config = dict(
    n_layer=14,
    activation='swiglu',
    routed_scale=1.41,
    balance_bias=True,
    steps=6613,
    dataset='wikipedia_en',
)
Below are experts of layer 11 (counted from 0) of a mixture-of-experts language model. Rows are named router (the router's row for the expert) and show model dimensions 48-95. Each number is 128 + 32 x the weight over its row's rms, rounded and kept within 0 to 255.
After each expert's rows: a language model's description of what the expert responds to. This comes from a sample of Wikipedia text that the model never trained on.

# expert 7
router [ 95 172 109  77 119 128 111 173 148 121 117  92  72 153 113 150 147  68 143 107 143 120 162 117 126 186 186 138 127 124  62 136 109 160 126 146  79 133 142 101 102 101 176  68 197 195 136 140]
It responds to: Counts and numerals in sports stats, tables and prose, plus quantity words such as two, several, many; e.g. 28 of 45 passes.

# expert 19
router [110 186 125  41 107 153 135 123 114 150 106  61 184 145 138 176 189  74 121 142 125 140 138  70  64 138 136  97  91 140 100 142  99 177  33 161  85 135 115  89 112 115 200 134  66 116 124  99]
It responds to: Determiners and possessive pronouns starting a noun phrase in running prose, such as the, a, his, their, this.

# expert 4
router [143 135  97 114  93 122 136 118 141  86 126 122 120 127 122 178 172 119  81 125 142 155 170  97 121 115  81 133  99 111  71  77 106 124 162 147 129 192  89  73 156 122 171 128  86 138 135 113]
It responds to: Pipe separators between numeric table cells, plus thousands commas in numbers and coordinate marks such as °, ′, ″ and N.

# expert 14
router [127 161  78 101  65 108 146  56 118  83 156  97 138 193 136 158 156 133 163 187 167 132 135  64  90 159 158 124 136 149  84 103 106 151  67 128 101 142 100 132 131 162 172 156 121 112 127 110]
It responds to: Common English word-interior pieces, often ending in t, e.g. qu-at-rain, alt-it-udes, anc-est-ors, pil-ast-ers.

# expert 23
router [143 133  93 124  98  87 149 115  74 138 132 136 159 152 146 137 138 152 139 127 151 125 183 129 173 172 136  52 104 128  70 101  82 107 104 128  97 146  97  81  91  96 132 111  86 204 119  97]
It responds to: Raw byte pieces of Chinese, Korean, Thai and other scripts, plus parts of transliterated Asian and African names, e.g. Na-oto, Chatterj-ee.

# expert 2
router [132 181 115  96  91 101 120  85 121 102 107 120  98 162 147 147 128  89 129 112 105 216 124  67 102 108 102  98 110  96 106 151  90 186 121 157 119 139  86 104  66 153 136 173 117 145 120 139]
It responds to: Word pieces inside personal names, mostly European surnames and given names, e.g. Wol-f, Ros-en, Jovan-ovi-ć, Mc-, John, Harris.

# expert 3
router [185 125 104 117 111 116 155  69 106 116  74  92 144 178 135 140 154 150 126 100 146 152 136 127 126 107 151 122 148 143 124  72 119 138 126 143 120 183 101 115  96 137 122 125 108 153  73 152]
It responds to: Given names and word-final pieces of personal or foreign names, such as John, David, Rajesh, Horace, Gulei.

# expert 30
router [137 153  82 135 112 118 129 102 126  87 125 132 104 177 114 144 125 160  86 121 151 133 162  80 100 100 119 125 119 135 113 134 141 145 117 106  49 143 100 114  92 144 145 149  89 116  89  75]
It responds to: Final periods and last digits of years or numbers before a break, like 1988., 1880., Assembly., or ending pieces like -ement.

# expert 17
router [127 153  92  65 103 123  84  88 117  94 138  68 131 142 145 124 157 102  88 168 110  99 193 134 123 136  62  63 134 131  96 100 112 165 159  89 119 182  92 143  50 135 155 125 124 134 139  61]
It responds to: Prepositions starting a noun phrase, mostly of and in, also for, from, between, during, e.g. member of an board.

# expert 18
router [114 180 106 112 127 126 128  99 186 153 138 103 114 142  88 180 192 112 102 139 108 193 126 115 156 168 117  66  99 131  87  88 102 133 161 137 134 125 103 137  98 113 105 143 147 143  95 106]
It responds to: Auxiliaries, pronouns and relative words in running prose, such as was, to, is, he, would, who, been.

# expert 26
router [166 119 103 113  97  83 150 122 150  87 103 133 129 110  77 146 108  99 112 154 128 154 158  69 117 163 142  90 179  87 101 173  59 156 119 103  71 145 146 136  81  94 143 138 107 128 118  85]
It responds to: Stems of content words before suffixes like -ing, -ed, -s, e.g. c-ool-ing, view-ed, dump-ed, remov-es.

# expert 31
router [134 164  60  62 114 110 127 125  96 118 132 153 121 159 113 139 160 115 120  99  97 141 116 139 104 101  94  84 114 110  81 150  83 128 159 124 113 183 137 122  92 110 179 146  74 118 137  29]
It responds to: Middle pieces of long Latinate or French words, often in titles and names, such as anim, olog, onom, transl, Napol.

# expert 10
router [173 155  97 121 115 110 133 135  77 131 117  95 162 160 132 215 176  88  90 132  67  94 138 122 107 119 120  89  79 128 147 131 110 150  59 135  97 146 118 116 122  45 139 133 125 156 130  88]
It responds to: Opening pieces of split ordinary words, usually a prefix or first letters such as re, dis, contr, exp, or o in oily.

# expert 0
router [151 119 116  51  85 130 172  72 150 125 113  92 134 130 118 135 144 120 168 102 178 141 151 121 129 159 150 102 132 133 104 141 101  84 113 109 125 134 114  97  86  95 188  85 130 140 106 118]
It responds to: Key topic nouns and past participles on articles about media, awards and elections, like album, season, released, founded, episode.

# expert 8
router [121 169  97 130  60 135 109 152 157  90 109 113  98 135 135 179 152  77 122 143 137 124 151  61 117 162 151  90 112 165  86  74 106 134 187 131 107 179 156  78 128 111 143  53 172 175 103  68]
It responds to: Pieces of South Asian, Arabic and Muslim names and places, e.g. Raj-a, Bh-attach, Kh-oja, Moh-ammad, Ab-hijeet, Egyp-tian.

# expert 22
router [178 176  80  98  66 109  97  98 159 155 155 115 116 135 168 194 141 114 103 122 139 140 132 132  73 121 124 140 165 139 127 129 102 164  89 166  81 176 109 108 118 130 132 145 125 138 107 103]
It responds to: Final suffix pieces ending a word before punctuation or a line break, like s, ers, ing, plus == heading markers and closing parentheses.

# expert 12
router [137 124 114 107 114 131 125 112 132  81 153 139 129 188 132 164 152  58 154 132 142 110 163 145  79 169 171 130 159  99  56  98 112 150 128 125  90 161 112  75 103 133 126 120 108 149  80 108]
It responds to: Pipe separators and short cell entries in sports and results tables, including country codes and cities like USA, FRA, Chicago.

# expert 5
router [162 168  80  48 116  90 137 119 202 121 160  84 159 184  89 178 158  82 149 156 130 144 115  93  95 119 122 107 147 108  67 152  55 126 132  89 104 143 108 130  96 149 147 119 138 131 122  95]
It responds to: Word pieces of Latin genus and species names in taxonomy lists, plus words like species, genus, -idae, e.g. Tri-pterygi, poly-gama.

# expert 1
router [107 169  81  50  63  90 142  53 110  93  79 129 165 183 135 201 176  95 162 127 150 164 130  87 150 140 131  72 157 131 132 152  83 125 116 120  83 119 131 119 129 132 154 130 114 164 128  76]
It responds to: Word-final common-noun pieces after the, a or his and before of or in, such as development, settlement, rehabilitation.

# expert 24
router [129 126 100  82 118  95 153  97 138 134 117 120 146 202 128 170 129 148 142 158 144 181 175 113 142 141 123  93 132 154 122 106 138 112 103 138 127 197  99 111 108 127 109 138 166 134 105 109]
It responds to: Final words of organisation or place names, such as School, Road, Army, Company, Court, Academy, Conservation.

# expert 6
router [109 178 132 101  65 120 108 107 109 142  87 127 134 170 141 141 141 111 134 108 144 140 128 100 139 187 178 124  82 155 109 125  99 144 103 142  91 143 140 143  88 151 176 136 118 125 125 110]
It responds to: Capitalised adjectives and place-name starts before a noun, such as New York, British, South, National, Early life.

# expert 13
router [183 143  40 106 119 110 126  83 140 109 169 158 184 172 104 166 142 107 105 129 159 154 148  77 138 110 124  90  88 122  99 152  99 107 113 151  57 211 136 128  93 153 169 181 144 155  94 147]
It responds to: Line breaks, colons and dashes in infobox-style lists, like Directed by: or Position:, plus table-row starts and quote marks.

# expert 16
router [124 119 121 118  84 120 111  91 126 107  78  70 123 191 109 173 190  60 132 117 100 158 159  99  80 158 105 137 114 128  78 148 106 159 171 168 129 156  91 163  82 160 178 177 116 104 150  92]
It responds to: Pieces of place and proper names in geography, addresses and venue columns, such as County, Street, River, Oak, Brook, Princeton.

# expert 20
router [114 159 110 115  86  82 103  57 127 127 154 109 172 187 103 154 162  79  75  86 145 127 142  83 145 103 131 111 135 149 100  99 151 142 138 119 103 145 128 116  98 116 127 142  98 159 106 108]
It responds to: Single capital letter opening a proper noun or acronym, e.g. K-ickstarter, J-amaican, M-DA; sometimes articles like an.

# expert 15
router [107 142 135  68 110  93 142 138 156  88  96 106 145 134 127 166 155  79 138 110 125 141 162  82 144 140 120  89 145 132 140 108  84 152 152 143  71 163 154  93 138 112 149 142  57 130 164 124]
It responds to: Word-initial pieces and labels in infobox or list fields, such as Producer:, Party:, Occupation:, inter-, pre-, football.

# expert 11
router [114 129  60 128 146 105  96 146 150 154 118 120 102 141 100 123 136  90 120 139 101 139 175  82 109 143 128  84 109 207 142 176 108 210 155 120 127 169 157 114  66  84 148 118  67 144 128 112]
It responds to: Digit chunks and decimal points in years, percentages, page numbers and table figures, e.g. 201-, 199-, 12, 91.86%.

# expert 27
router [157 116 102  94 106 146  97 141  78 123 137 107 151 230 134 162 190 136 115  55 138 125 123 152 147 120 165  65  93  93  51 104  80 154 135 128  71 182 126 150  64 122 121 113  99 154 115 110]
It responds to: Opening pieces of Central/Eastern European words and names, like Slov-, Croati-, Hung-, Osijek, Užhorod, often in lists.

# expert 25
router [181 159 138  88  75 149 119 125 145  76 133 102 162 173 169 158 113 123  96 153  91 169 162 142 133 106 120  90 108 107  92 151  91 154 109 126  81 166 104  88 111 116 143 140 106 136 147 125]
It responds to: Unit abbreviations and brackets next to numbers in measurements and stats tables, such as km, mm, kg, mph, ( before conversions.

# expert 9
router [124 134  78 102  81 118  76 131 135 145 116 126 121 145 113 149 119 155 132 108 123 184 165  99 133 132 125  60 137 109 108  85  89 115 113 137  93 134  55 104 110 101 175 135 124 154 105 129]
It responds to: Opening brackets, commas and dashes before life dates in biographies and lists, as in "(born 31 October", "(1742–1788", plus Cyrillic/Arabic characters.

# expert 28
router [128 153 116 118 105 109  96  75 111  77 162 103 138 181  93 163 156  65 124 133 148 165 204 113 114 101 103 107 160  91  79 128  96 154 125 137 131 133 112 112 107 116 142 139 136 161  88 125]
It responds to: Line breaks closing table rows after a final pipe, plus blank cells, dashes and catalog labels like MPC, JPL, DF, MF.

# expert 29
router [112 114  61  95  43 128 130  63 142 107 119 138 132 161 149 107 169 131 103 128 127 119 170 117 108  99 117  77 127  71  93 115  60 154 147 187  98 168 106 157 129 119 157 103 148 134 192  86]
It responds to: Words linking clauses or coordinating names, mainly and, &, or, plus main verbs after subjects like took, became, noted.

# expert 21
router [196 122 113  61  78 144 118 107 127  88 152 134 124 193 123 146 168  97 126  81 135 146 151 119  75 113  99  89 109 161  59 155  95 134 140 148 119 150 120  83 141  89 135 159 133 143 111 122]
It responds to: Sentence-ending periods, commas, paragraph breaks and clause-opening conjunctions like when, where, because, However, As.